python train.py --num_hidden_layers=9 --hidden_size=640 --n_experts=96 --experts_per_token=4 --d_expert=64 --d_shared_expert=320 --hidden_act="swiglu" --moe_layers=[0, 1, 2, 3, 4, 5, 6, 7, 8] --router_score="softmax" --normalize_top_k=false --routed_scale=6.71 --balance_loss=0.00225 --balance_bias=false --init_std_router=0.0209 --lr_router=0.000603 --num_attention_heads=10 --num_key_value_heads=2 --head_dim=64 --vocab_size=15976 --norm="rmsnorm" --norm_place="pre" --norm_eps=1e-05 --positions="rope" --rope_theta=48500.0 --rope_fraction=1.0 --qk_norm=true --attn_scale=0.125 --tie_word_embeddings=false --parallel_block=false --init="normal" --init_std_qkv=0.0453 --init_std_o=0.0 --init_std_up=0.0453 --init_std_down=0.0 --optimizer="adamw" --learning_rate=0.000829 --beta1=0.95 --beta2=0.95 --weight_decay=0.46 --lr_head=0.00675 --warmup_steps=273 --schedule="wsd" --decay_fraction=0.445 --decay_shape="sqrt" --final_lr_fraction=0.1 --batch_tokens=131072 --max_seq_len=384 --doc_mask=true --train_tokens=653700000 --max_steps=4988 --dataset="wikipedia_en"
Below are experts of layer 3 (counted from 0) of a mixture-of-experts language model. Rows are named router (the router's row for the expert), gate (a neuron's input weights, with its number), up (a neuron's input weights, with its number), down (a neuron's output weights, with its number) and show model dimensions 160-239. Each number is 500 + 25 x the weight over its row's rms, rounded and kept within 0 to 999. Numbers have three digits each.
After each expert's rows: a language model's description of what the expert responds to; "gets" lists some tokens that make up at least twice as much of what it gets as of all text. This comes from a sample of Wikipedia text that the model never trained on. Tokens count by the router's weight.

# expert 53
router:483478516498512509509505454510476529503471466491521506551516504545549505480503492490476503518523558535487489501466469492476512510524498521503478486499545501538561537533501479512520477540472526523502497546536504542511468477512526476511526474
gate0:514498468488516467513512473498518477463511530503511501504524533478511466503511475506475495517523508471549486507480539533514506464517524453499525499497514504506441500471488507519492527468494524528525538471485518542458461525485519493509546438
up0:504509503451494481499465514490512496513468516530499468476493526509476518490478527486494459501460482470481493515487468499512487479530516552483507505472468496491525467513557518526523501512508451477498457519552483475480507481474485520519472539
down0:528498528527489492496482483491456491549547483522466507529513449538457469494507488504516502470498521508498529495472499536499546536454515525504461509518514527525526454579476461518462544492529546479486457507521505517527489456512469580488507543
gate1:536471484534512510518529464529446509511487520530517519490504523527538495483509566482541460542488539510506531513527500489489506532525472507497482487500546474503499508479505499506505494517519484514459497501522518473524457459529487505496494494
up1:490523468518523485512495508463463483502503549474486499540507461521481482505511513515486497495519504516464459496491483478466487466499457527504552492471482504522509471465507476465491542499558539463466451467495480474469526480478542507514521447
down1:488507470492531458493480486494488518508500476505484533502474470499531513507505484501486495486515482545521481484522482527485513505540519483507496516466506522492507516541472498484473517508487505529463485514482488485515501480526488507495494536
gate2:504503491554503542541511505488504477482480503506476491515527506477503558485496511525490473521515549467498507515497475521470510487491524492452524570453502492487527475505476470460507466494482539517528494472532483506465513480494478541463514456
up2:500492497538505523463519500503451512483530471519526506516490451475470508479516515501544496481464528493497508456511455498505517505457516485557471513496492506480485469477471539514493531496516521514465525525486475519527496525532517452493497537
down2:484531516535497456524493517471528497486507494491501512499526488564470495516485495479517482525501486480492521468519545558514521490487500510515519465508499535486500524479458504491498529508458526519518505519473481511511499496499464494522516551
gate3:506493503481485522520552514497456503494519499534514534487532488492523522507534482511502517527465494509521488510491486478483507506478493489479525480455509529468551506507474535517501462489465541505493464560489473515513509514471490461511519470
up3:500544508503481483502505487484475551469540499503522477516556492522481578492511520512463559516475501481499521502481521491515510498529476494500471511505524527530477509489487488500490487494533476492472529537535499506480503519464480493435481504
down3:465545462453491511497548485491500544482485496499561483486564446485464554528518470522519522494503485483481513537523532500412473511518497498536524527453433489523489469507512476494459531514498535508488516448514501500499486501476507539500483510
gate4:489509526554524519542510418522524481492454517513484497495498533516496493527477478569547515548538464473498516516519488555509506498493495477484475498516520501475519495482500537484445496522494526523508470520487524458518505516466510502485511491
up4:541527495482468547479517541516488510517490556528511532500466506505478523496496538521499484473494516492507476521492482493509511546509490490477508535512483478542510481506504507490510494485501520486532491533540479476512496475506461479486514516
down4:472488518490450520496485510502449502522489452515476466470485470499534504475527524499502463502548494534490551459462528509502497515452504554514519520489493485477530501519510522506448465471481471493508519528509545525507535480518489531481462487
gate5:500491506498489496474483506471534519470482485498496505461513549509508510471504519496470458511512492513511509499547498510497491482488510541503508524488497476485443485496505523499498442470511489472515502486485475520505486549495507503510540459
up5:516502473516515529483500523505487521537518504521557477467480463477481497438495503525512513526478505494511562486482514486529510526531485493494498499475479560492509505455473484473523548504544522485499469526524487476459480459526507482553483523
down5:471481506491501476473513494486457479511487489523508497475456484490537510530511507513483477499475498469493524542485492450485538512504483524504526518467525527504501509497473479504531478505542476470511522527491470501483506460518537500543434526
gate6:505503465519534504490543480500478512502484490529551483510496477498509453470478535504467515461532490481518502531518492449448492552484482527521465520486537523523530555472489495496481527540460519533483480511547510521449463484557511522441458497
up6:513499496541483530504509478499520471479503464482492502490495525461522523509542461539462466567476443531490509475515464502470469455506498500501497522513510493464476485473472500448513510488506483481501523478505501482536482473440522480512547486
down6:445508475491492520517500462501501484504524475514496484512460548516515471479520485522516494498498465470517470533484461516500502472507476491505544504463486506512480504538466544443487496512494455489478512502490458497463523510503511532507486470
gate7:471498533513495506511505517504502489505503467496462529514466500514523530469547463536470498532504506471515478479513477503511478518551493553484500458519522485510556487539540518492480451525453511499460487518513510496491474493557506477521544507
up7:440494524480491494542500497516514474507510464550528502518519509531505497560504510531476532432494500504496518470508478522487510534455524548483522526455486475509497464472499545458528525498465476514494504483480487488526530506516483500493441500
down7:498478500469552521467504480455476449468494480441551525497535515530520524520509512510531529496520492454481475492472476519492516454519493513509498523445519491518513493505472448480508455510519482484497540510532500537520528542485504503539464515
What it handles: Pipes, semicolons, dashes and field labels in sports tables and squad lists, such as FW, MF, DF, Friendly, Seed, Contract length.
gets: " |", "|", ";", "–", " FW", " /"

# expert 20
router:531471484472480521495512527514501511491475534479487500526511499535505533540513513504515473495520515530498502499473469479482474457549484489465486510535534490510521487538558509539512551540525499482501514493497471473487475481472487491558541505
gate0:531442501506435527478507530502510484518503480509542482553486505504505516518525523514530472483503532489490488506474454508471508502504492488477508534499501491534513500536497475511531507500534475527482533524495458462511468453513552506555505536
up0:503515482473528485498472515500472456467478537487476486525510530511523469510495499470485494480480492458535478505513523504501502503505535512549501512529474500512480517473507507473530485478533505483485483514479542534470533517496443482461524506
down0:488504440479482543485465446498520502471470514486494473522456513533483518481503493513480477481497497515517489493516538552483549504485491469463479478482454506445443481468487521487523527537528519513451535529488512486471496489494501509502485492
gate1:510479488480475439479518515513501513539468477507472471518483496526501485479489520531550537554519488506537497506531478500510486512497513494487513518524510461484514502527458496514490495499438509512488479511487462541462559508490511520507507478
up1:492505502526465520485484502509542491536490524476495499501517520489525488530470471509427482522543475504527503467469522492485509505519481505502513504478502510472455546527521458566472490489504467470502520481485481522508524523478534508483492489
down1:495473478513495445474573523531458440525531541495480522494530492514509501534479506503481532548508501517506515482465492511479511509482481495538471464516485500535507469516498491523490487490534477510479491512511526467465492481509468491461547513
gate2:532515515548457529516516527493495453498506524468491489477524539486525471498499495485519472510460447506516458467466490533498488503472494486502517502484515468503488467480500474476515461503495522511468466476515502581512475519530477508472487466
up2:534526495518466506514553538476507465477493525462485466522528557547506470502533506518473467472476484504514454470473488531449493528533522499501489477474506518509499501520525477479526499517477501512511475506508457509526460507496511504468501485
down2:495514526527535474472527507518512500528450475546523459447458487492535496531488507510442491527496493513498466480500475478514529487515524481468468483502489479514538504500485527516468492547504492522457516504503464515536472539480497480467509473
gate3:530473514495510502507535509499472546499504499519497498506495470487496475493505521475496528523531551470469509500486489459498508548510471518519492454528484494508529475519463533544507478507507477466544503477522499532510483480520567474527475543
up3:453479480503433489474473476481494525477503488518483499466526526483501471495477494515530467523501460483492479495503482486519545508514495511524451507511510448511507526508494515498536490494511478482491468502481531467490476470516511463523502517
down3:502511500504477482473507531448479538480484504449562465482519478528487469486433487537512532476514467478459450527486532488486461518555512504505473516510492482557510446519509503495502494507468531474478462475481481513548502542502512506555472498
gate4:497547470506502517535467529455514498483506530459514469509516505480491530528481550506571466458517520529510501460533464519483507485508561470529510473505475479491518500491451482503504489508534491511522514527506503524482503490521526510498494490
up4:516560477503486494539502513456516519500496464477479513516480500507530506526480504503550462468529525529471477497545505506484499496510551444538496445491500485526472489525447454512515461515516500493520491509502527512479535512507506501502475530
down4:491523449512501502499533555506509526524522467497548477530513505552488511485484529471483522504459491498465464490450513530511543525511493500534511492501538497499463449500520522481486533500507464487561475514508480519527453496476508476501469554
gate5:506516524519504494505532518505532492530493517476507530509453510524516515527487476571519573481506493492526498489522492518503478494540474501451505529468491450480467518480493534528473513516475524515511486536520500535449487536500463491517559471
up5:531486548522495481483498488512499497539460504511509499510501474494482509530479475516505544476549516452485495492475505534524491487505470517494487531451514463482491504495512556523497521480468556516528509471506492483473540534508505502548534483
down5:498506504512508453503500509480489513498506492490482506450492457522484522517436517510498527503499530514493479496514493451547482493515519480507503497484467484525516521499456539507477515520510480497443516481506503469513537494496503478501488492
gate6:513516494515523463534435466499495492469521531508481470496482461521472518548558461483461469507505530518515480526466489547529518503510500536496468516463516506466479501482527547484500485496482505528506507507455492505494508532480493505508518489
up6:486477511491499521524511479497467513519492488474514497491543498442466442498536499525499523495488468454502495477500494489549512507520454498458529505511486476524531494523466470501527510564503501496462498513541505485522461454548537514480530483
down6:476485498551498502499495535520539478496474509481508502483499537513489531525486471521514498490480462482510518462466429486523515526504456514516494490509465494466494486476500480505494477515509434449486508487471559499494504479493464486448491474
gate7:537517506477502504519494511482500523513442499453508524536497518502488458490518506515517529473498509512485507499453530466479467511515511430493539512491478536492478514509467490517483485489522515501565483507465518472510534467491466507527511496
up7:509488528498516556516493501520532511536507531510523528488471429553481470531452487544474518495496472530479491524498489499518480525547456499498524521523532515502485516485508507507535485520510510521505495529493470522516506516505521514493508532
down7:489522509498543520548514496513477498548555539506510490469502535493566457493511520487517526550522500443474505518520489492504510461499453516502509534479528493499519495489524491469513488499494482543500525493560457554489496537512515513500474531
What it handles: Field names at the start of dash-list lines in infoboxes and taxonomy boxes, such as Family:, Full name:, Genus, Area.
gets: "-", " Country", "\n", " family", " Family", " as"

# expert 16
router:488487495496504496461500508492516517502488507519481523503489527547558513500517488480501478481512473543482479470459490523474452467523533502517496504515528499503517508527548489501500500538493483513515472516525463528484457479517485483500487547
gate0:532520541561482493493572515483504516493507524484536465515506507502518478493480529478463519474524502543469449522501499471513507531552502502482484522486506505512516512499533506491473469489540529538476526519456515460504470504501508479482476496
up0:564454496494495451525532498489507462494529458482479466508547526490520539509492452483520485503526499494471485504519513482518483521525500476469522489479507485522423440526475519490510500495519494522521509493501518484477572494500487506499499525
down0:489516503507501450483486504525510498501447474501498473496460492520554514487499506477488513490488433469536501471475516517543489514500549492460472503523486436496481496494490512512506537491482501506469478511547466515471497521460521449478457520
gate1:484492451539530533477515477520544480489473508522513515507505497514542491478469497475518506508516479492482516513522541498530498504490488463460429488501523498482493491492477499479471486492486506495507510513489496495484522473466498463453491458
up1:528521539462497498539463539509497505499477546430478515519478487486491484446520510571457486527522508486499484486486472497486509481529501528508525505520461485517460535484502464525494524499494511497501532493505485492490462516532556487528570533
down1:509534494533463508528536508442517488478522485455499484455524499479496527513492490490503498488523556499514483487476479512502524521485470488501501513469485497511515477504548485499483498495527539544470476503531493459416494540488528470440504501
gate2:467474518497532533488506510517509482481547526508521525491475553517527505500551492482512490518552496490501509524493503539534546485527495516493479498516484467475469493501463487552497487493507500453483497505525536495461474519509503517504507530
up2:499504526508513522512479504489528498482532548503533491487483508533538509447531499503480461490523509501476480498494463501524558505521522491470473477494504465517516491503504504522510498479472492504494506474501490515459524488485470520466475528
down2:489472510500515485481514467552503506519500483510496508440504506495476524513507513486498536510529480505497506512482554484513504495498516500495505492540492500424477535493489496524508471525490516492507484474472502500531510541531498553508481517
gate3:467535501489487481490472523520499491481521468479519523530489541499485526539473533473510526483492520474523499514485542495505482506479531518489460518494526491517500461466509501498522472524503501492532504517444541438565462522475492522522473539
up3:530490485536479512513498503518553485487497554535519524507510527502504517547502474516527500488487503473506486527494487463496502536544483459450517519509509503442546509466491473485479460453504533527491527484476471520458481540481451542509510497
down3:492477498489518506521481509488512477494480526462508504521468502487506454488510516474463509520505521458494443503489509481486531515471494513478464481449531484539489511516504455469498515509487487509493512454517501546509511492514527514496478452
gate4:496472511483477495485513500547528521526508487532497528491498523516499497510515482506540504501476467490451491540543462470474542532449514501471509444454496512490525466481530489493488521510503547486525479470480520549495476497514475493467526500
up4:556517476468522513509473476476556503445468488495543560502522458532514477502534475486498493486498504475565503559485533488487472481498494503511467528505504485486512485521474471467500506517553519509478504519465522517473500492448481469496534477
down4:461487466511498506502500515505474494530534498464511459513538468494501460515515487525511513496537496482459490521499535462499504490526483441471503496499543504513515483530494489520483515514545495512500495536497476545528539493465518524497531465
gate5:562490502489516462522469510460518547444483499494459487468521475560510508497522514504502487492487519493489508517511495541470513524473471516489501480487510469484544487531524476540482465505501475517474481496506518508485528464455485509504519517
up5:526483500520494544457454523485483469504529440515470553502471539452472511474481499497514496509527500508462516451465502508490523510514494519494504507464453498477526531498453525480535521481463487477474508505484461445487518528500479482501478504
down5:515493506529464508492517492468481532528477512463484516543491505492494532503482516468472512521477462474455508520499502524511484529475540503480528471502492476466465520504476563493480484523510470461516486447479496462551461514511507511554539490
gate6:502488483505516497518474534546490503488529531468493525494488522512506515516518521487508494489514468528475501533483552530488481494463529503540499480488470544492495515503486515488442477537477487479540460549508545526468484516501507516478514502
up6:518524484581508509491507483503497502474496498542481506492536519529523475493532498516503537477512481509480498515458506519485511485443533506515458539543533486482449525522509486546465516497524497519497517475451515491500494522548526545524474489
down6:505549514554497476491512538484480496516502501521480499530487536509510486544478476527474476472519502512445521489460481441475506480512532496497440508517506505536492450490492469537489522479529481463492516479511497523472514504445511499476468502
gate7:537505505530532488513513499463434497481522474511500512461514509487489478497513461513496479478458512527448454460511518490505511520522528481525528495497506476506524494530459509523531466523482500532472478460485520518473570505566482538526470500
up7:461455474512491518512492522520504474508488501532521531494506492481488524503465521478487498528542490484505470520491491490475495528504512467505475535500493514470475543518484514477495523497500541491490457526484510489505504511525500477473500520
down7:495499466488488525497514554470544485477514511505506498515516467505536547508451519502486516487483500550508509488496478461526476477503407538522475492485500524509458503510518522513519533510519463511461496500467518491483466483514471501477469506
What it handles: Wiki heading markers, infobox field labels and table header cells, such as ==Honours==, Phylum, Genre, Group E, Infraorder.
gets: "==", "-", "|", "\n\n", " |\n", "==="

# expert 26
router:516552438501498511504528508493532510522485514486465480491496508513528493472484521489503553522516485502543500493511552551523522470509518516501496488513474496457501517456500510513465500501528477506474512496504489492501507538509497471467460517
gate0:477478519502485525510499483504557488517536495496473504522544516488497475492505479458490504483515469489477463511447485505505519505510505482495519480500535485503529489512535492531510510471516519441516507495487515515526476459460485492486532507
up0:522516482500453477504488512490441499458478475501512451482473495509501520505486527522489475494510476577527530492559503487509478474514520488487485508473474487500505531489456474488491501496481495541487469487507500499487534521522492509496467525
down0:510475520496492503518486555505464501454565561495499479537514504496504473476493524532495505491502519510455499493500491537491529498507468531507519523496510475463512485489487492480470513514485512484459543525488483501538491480501451482484500507
gate1:495525476495511503467508502474503505490482514525464503460491494524513501476465486469495548504471502547488454467513500498513514460558476509500505529508451537483512495484526535531496458542522422492472472481510529511508464537498448503488458473
up1:498478557493510499514490529585492512542523463445521504543485501485498454482528470516528471511506510480505496489511486495506494474541486511511507470486501490508504533496436503478486488474466491497539523466508504527520536450497515492517527523
down1:501480520503496498513534458535484502517520539484575505541486503503507540539485531498490486499505508519517495475457484553531490515472512507494531515514529508517546479516491489448531499532486528492501526530495471482463488515441495484512487514
gate2:493468478467523508485525506482541496532484484448477492537501494508503463528543525552492506513490538467513534523476494468459472475500508459484505522524510502516523486503523517483495509543519483522563505478499498493509513491480491548509510551
up2:527520540494535514491466491490502527475503456514523501492511506494487498483474528487471521510482508498486514495527488496490517494455501509508507536513437509521479526494443492476505521516514477538507497512495476512527547493463371513453453495
down2:486495514482547496467498450495509491476537514457493488513548482539524508480493489488484494462519520474472526524500546472544524472508533474478501519504504496522492558485473519483472481501513502516500512487477493481517522483519472512471512472
gate3:462492544525492490504494519472463519520499513488526505502459516517537485453480459433490513494501507507455486542524513531524494465506515520502491494547490466509525516504470473504491487468480462475505470489499457506511513477507508483497461482
up3:525521545499510493441479501535517492458490496538513475488471447528496540515489490487522504510520473494539502535518509485505495490459470491484477541477525550488485504494488527457493486499529482551508512492514512533499520521502528523504497541
down3:518481487507508544527484483466492504539468523520446505481500507507459489497514483462519493516497467503508532487488503522506479497476522491516534476483491470506513472497502540559482473473510497503526520516466508545481458483513510485499522478
gate4:500495529483531503490514515522509468520546462446482538502541492476516522498471530523479480494523482485523515538527502521491516447476474491522508470474476515517499491470493488437481525524529424495564528492488498520528513472483483443486516535
up4:496493529508453475500470477453476523493491508513519459493515490513503520519507521471493506510502529491447508486498483481518488509514542488491485500515552486463505490512514498557512492484488546486464503491504557506497457511519530499513538451
down4:529506550476466489509506494475527448457528478488484507461500521514518510575542548519470488481466474495522481460488501497514503519493494524531492553498496527497517518477494491497474441482507487493468546474526498475514492489536506488487517495
gate5:481501502518519513505484497530531532495525516462485473488488488484548508496500513506486483526522506460433506548502534488504530499506498494521488500511506553493546515476550518510507534525505501503490527485485521494508473514489492515498532546
up5:495468506523524490507512472496527500497519482495483520481490458515542491492519514520487488512504540450470537536489536454509518525493479491463525515582485510492520484455498487472503496537500477470520539489508473457498500508509517522509528505
down5:466499464480472443504505528504459499447489489472516509575537509503501489513493495507507517568462520532514444454496450526480541484500482482504457500432505474540500534532536545510486488489495564505453502531479494470485499497478557520519542489
gate6:496495520486483536513520506504521494479473524481486510448487556480498478435463520554509478507505472471525523503507508532514508501493479510520534536492504466545502484474509497487532523484475527470502533514475498484484581523537501510520514525
up6:520523475511485511491521500482507522513524499527497480529455532505501514453494513529462518501495496502509479489506504448500470518511527477478486476508484439487507468505485509543523512513523517480484462501495443487523450490501531524486487475
down6:511491511445523495501516523507503462501551488481448487511514532534522503507581519521495454486505504548549466458482521499518483496493490510536459536503486539498524514497512487467473478495481501451499516489529488514516484502476535529486540489
gate7:495497502510503474476526544474496522499475456513510494502539484525496476491502481532468542522503459464510501533469522435503502505477522489476445506486534482485513468529530492554495498446472497473501483521541438518514486511548544461532534463
up7:489479499475502548496500478521522490475506520495477525516468504527520546534506540457528499508469539541545455476518469542512530501475482497495500500525508513539505500473481532454532486487485485562514511520482551481505518519456492503473439526
down7:546510488490459515488445538462535503527502564451503514527477531515484509499534488521507511480516530486523502535480517489450534463534453515514503460505506496494506462440491517490512493520482475539490473473492416523510499503538479510512514536
What it handles: Function words in running prose, mainly the after prepositions and was, is, are, been, as in "It was shot".
gets: " the", " was", " is", " were", " are", " be"

# expert 5
router:478508479500459518507517501500490467473488532522462452458540547519499490472488498482503498525491453467553484518514499518519526461523478524525491476512448501468516477488497511562467496455472464510492515475506472479471492529483530462475486493
gate0:459497514503496552516538474465468528493459546512496461492530507576477479483502511467517530513491523537507511495532468499478538536530518468492514456464509542506460478502470454480495488523515475457494471476450481489484452500496479527485502513
up0:487493467557505476531508479528468531525460533483492432474540505520461486484477502473481519485514479503553517513544522522482516540522467490457498472444475528506505449530501472460509491441506475437549532477492500495472450465478491543486566498
down0:524511484509479543552481529550488488497494513470498545488500484487506497480516497523500504491479474502510506513545508513481522464484550520486519499487496517489501502464476478469491461483460483451511482451502502538518436472496511554501533499
gate1:508499514501460490516557503501541510474513461482554467525502538512480479512490478507513463511515514535517479536502509523504507530522563480493492534516493489538519523516513498441505477530489515526484450476523521492484464493520512481499525532
up1:543490538482524530485532497485527508537520489466521505506532488495496519486498472525483469504488511489485473522496497538477545504540495509536514507488533483451485474510515505496487481477452470459501506513548514508472437507473534477506521519
down1:451521501461494491489488494472518537501510461463477479465480513482492476514493500514495493452504480479514455509474543481499548488538520489489511520487475522482525478481513479489539483545528531508515505518516483535523516524487507441482487512
gate2:512487538495479519505467488521429494517493487516474541477528541536502514493483472497508480468478513521499476473446467438489464517498490502465502518550514541544483537514534472493544483509526525527475457486502501484466532521531533518490507515
up2:505496506502493526487507506493546461491503519459493505524494481447500530487514489538513510494481512482529539469506502504498496488495513514520503502474502476502511486479495496531461543506540493515538572497524480484510515440460478508513510504
down2:485501491513525491546533510468519464499493547443525498511495516490473490496530547519499504508459534537452510480529486487515544473524496535491531509468526494468470466523486492522494523441516490493479497523518528471462487490460490477517466485
gate3:494499495510456518514512472503505494499503501479499566515507499508489511510495468461537495489506500469452542488500478490492545537485484506501500524497518523498499505527519457518511504494482465520498548469514498451450484483467516526496518501
up3:549491521503518522503458531501465495475512492496510480473520453481497500500503496534482497488538490484531481512484501462490489476495490503538509456473492532495473480496510491487480528522501523451549462516530475512559467506492514483523505500
down3:472549490490545516518458492505496473517478545518498503477503471508475453451503540539487513474527497469498496525464476519542480483498524475527467488525521487491498465505488505498479493502567502476527479484518490511530477511478486503518527484
gate4:484494490482549511550500502539439493457527490488487529523519511493539509488494528508534468502533488493471529479518480497482526493520479489474496476505515519481484477509569451487538494493515519520481517500477502471489502500484530506502483548
up4:483514497504512508506513487495506505446480489460500468493558539527523497512485539506517526492489481502491503525511531480499498482503482486459486478507502489482474531496530460479509488559502511498536492488492504490483531519477471487512468538
down4:518494448491495501556498522505489503500487552499501480486518520547485472451503507498489511526465473511516532551545491504496472504510500490480445486515426526538514504480522495474523493487501512496516473535491480481492457516461532520487507488
gate5:526539529525502500526496518558497478530490508503495494579481518482524498475502504540519525484484496475522499386495511493486488467499509493509530460479506495471467513497498522472471512482467469487512457511513502507482523524505448504502475513
up5:508445514472512511477520485449531534424513485467501528414516443494484538505524502461506453486536516491494520571472483492481559488477495491500472475506456503515512468506523492487522530510528525461525502527502501468500469487451510470521501509
down5:503479468510450497461520524467519517500500509466477513469498527473475488461451499560511462511493476487522508495492497495539500502479483502514507498484481452489516508514472516537563487517527473486515548505535536504497502519504496546501516466
gate6:505492505512513539425473527504497494518468531495504468496532489520476491486490533462513504492524498524507499552506464455484560503523490495467552489502530526545489494509450494458507543501534486490505464507454466573516544457478476517492513471
up6:487516455511520495478509505511488481500470540534500546496505538507499508507501526494491514486473482480516453542496573501509519486517504484448494492505564493542526487476473504460511484469565478486481463504474498541530538511534455538486471489
down6:462506463472527480492492478497464515513527478515513520550524520551526536456493491504501495479465483494531543500510461492548491508441480507458513504506473509496484525503497503497508503490517501530498499515514506466491477473496507483452453488
gate7:564486549493508515499490513531496544556520508525563540500483500491508549501541524485524518496495541489482508515487512478496469472465510479504476505501492500515449500488514498513483517469547473519517484506520535499492504516473506473583539577
up7:495506504451511469544451469515488471463474513500475511506506519489459491508520498500467460488513484552491532456501470515479469492506487499510522466496501493513527508480507514486533500504451547518500513499461492522505529497516492511483487490
down7:521500529489454508474520482517510481520491558470499520505522553541488495519500481534509489456495532513488528476500535504539509524505503518536518482521492492505533472524539464508481494514495482460502502512476507502457489472507547518448465525
What it handles: Definite articles and demonstratives such as the, The, these, this, its, often after of or in, plus line-ending pipes closing table rows.
gets: " the", " |\n", " The", "The", "the", " this"

# expert 23
router:541503528511479489460520524493528505517465518534476497504501512522463436509472484490487491520471466539516480534460522520526491473531551512507532503538495510502475505496510514508501478541504499455504451467509474541523492520520465528529455504
gate0:552480499518452483495506533504517495450512489511506518506518492527467532516471551485520509486523511545456481478490505484498536523479501487494455547524505485509510511447516513511506493491485504451472496514489552481543506525491511477485509483
up0:510514540514504482476523474519490497488494501502514481514510522514459473507484522470477499531535502533484496517517523525523498537539519516500434506485458498515513491498524494516525449563496532470462469513519518513532505546481493497498531478
down0:495502521502520513528499519474531470453454498516493534535441478535481519468461517513522510454496530536519474492487512505510467512500519461516454472510522508530479486471520484485560504512536515477479513497532503487529505498503524536518522488
gate1:505475512501522523465468539498520511510468516522529518536506499493476559520512496493511459490467483502525529494501533538507511499490517501462482484470516492452516481492518510459508447454511492542499516550491484470513542475495478534481496515
up1:479514481462500474487519462542496508496500474470519498483453520511503497471488508466546525506498544474492457508507514468498507486512487511513513514523468513533489517484480532523499535555506517488468500452527537532493461484505483503509500522
down1:475553558490485515486478468534512520518459544509513481493502480568480508520493461481508502471469472488498466503489483491482520481496512514493494512529540483482461519481507514503485487515480459507515510533467483480466512479517471498530503483
gate2:487474510524455462506481498534486452497516489449491484450500525480517484528492551497506535503463507495488521530477544502506449509498494501485480548476489504466506524479515456500474469529497479563467482476526504507489470529526494577497534516
up2:458503532512529487483513496500512483474510456508515526518526489523493555524505455524548480487502451556522501478514474500478476478557522525562482530523505497522506417486513510523501487473522489503519538504471489487516529481481560460516486509
down2:472528492473504561505463513550527504492461508486518480480483521475451458455484493469487486496511450493492473474503477512522537487513521508532482519508491516497524486467499517505498479542508514486535493505482504448525483498495503521468496490
gate3:451479488523505489530533484515529484529503487530516493486510488509498498474483518520513475561479489510491497506493500504489505466512509478548476521501511519478514502466524491497496513502489530503497521495477514490494524495505578516479523489
up3:501513458473563527485470507502489548523509517475497500461478520505516501537529503518491517487493464451509513496548524514494463505480493514479504500488435500497518481503545495470466498470522455550499478515519455511510495507523453522510501519
down3:491518465485520533437481513441485502499490471473447466518535490558495470463502475480430484484535505521541532444464527516498507513534479508518509460536483506504491546494507472500535491465521482510504545516484472541518537489508527509507524534
gate4:524518495546513524520508516495500508515514516500472547536500505512457525529512546548491535533499462496503496533454499512484525482534471499528529547474499494542506553502533513504498523506476525447516466476489473440437467524506471481507498489
up4:464516514473469512507517541541486524526535508467461523529526531518498540525527500488543503476518507509470538536486515518469508471510484519507532487529535508525607528491507498453478492502447510492517530519494504503469513489474498481531525515
down4:490479491507487499523491520541508496516544517468455514506526513486482476552498508571534547475469499504526501474503467473519482478499490513511495559507505487497530493520550511506535465575429548512526497461478464464484483460477479502517509481
gate5:506468532555497476471506488506439505484546514523483527547478491430474516507500460528514484510504504528443524509500468472499470529534510545524532487457493477480485520492545467502488492484480509489503486475502529531500532503580492483521525515
up5:553444495489518459508455481506520472496499475491510507479426518497464492484538497510486505533512497502506512484493532510476493535485574475454459560471514506475463485497501495502491513523454505419477483523555493482524471486522479492489469505
down5:471469515539479483519521530540503463496525474492482487456449505475499461580468489498487509509504471490493561520530501496489515537457493498487498466504489554532509484503465509501511493490482464519471492495483505506504482502518503497512489462
gate6:485485475506513478471522538469515535520501461457473508506507545476480533470481517492505480481506469513502510509478497505442501469515501529481518489481503498503542469488531475461468511524502510518520507469496499483501511504448481481521518528
up6:520507489493498446547553471465476526506518493478437478529474546477483522501508598474502532506455481545511496516508492530525457459537485440502522537502455503516487501497507510475518483533540515491520444508492448501487530529493484504480494456
down6:499520469522474530516514537554482508519517497473546501513542538472518519473472482525490510490523512457457530545520552472525494517499486480523505475481456487573509499483538482500503490497493517522477470499499454485511487499532498533446493503
gate7:500514481470466468479494456496478558547523439469534488498525482512545540468499524483496522532487521538477524509491479495481499505477502513510468532466495490504508450496519536483477526461507507517509474553484527490502493465501507503545518470
up7:487485531504519524469514465463527533529497452503481494526522500521520474505465471486497527492492510515483496508489487504499501477509490547543456532492526463513490517523494509508510501484472497528543515464528518521522506447500540541489480466
down7:505488489528513472514483494502513472475496509535488515428517493476507505491504529521523521534492517458478458506513502516520450493525466485495542461463501490504459548495508509520506514454547501512513482462495506500540492502517532515488468513
What it handles: Field names and section starts in infobox-style lists for companies, stations and games, such as Ownership, Publishers, Founded, Website, plus web-address pieces.
gets: " (", "=", " the", ":", " was", " United"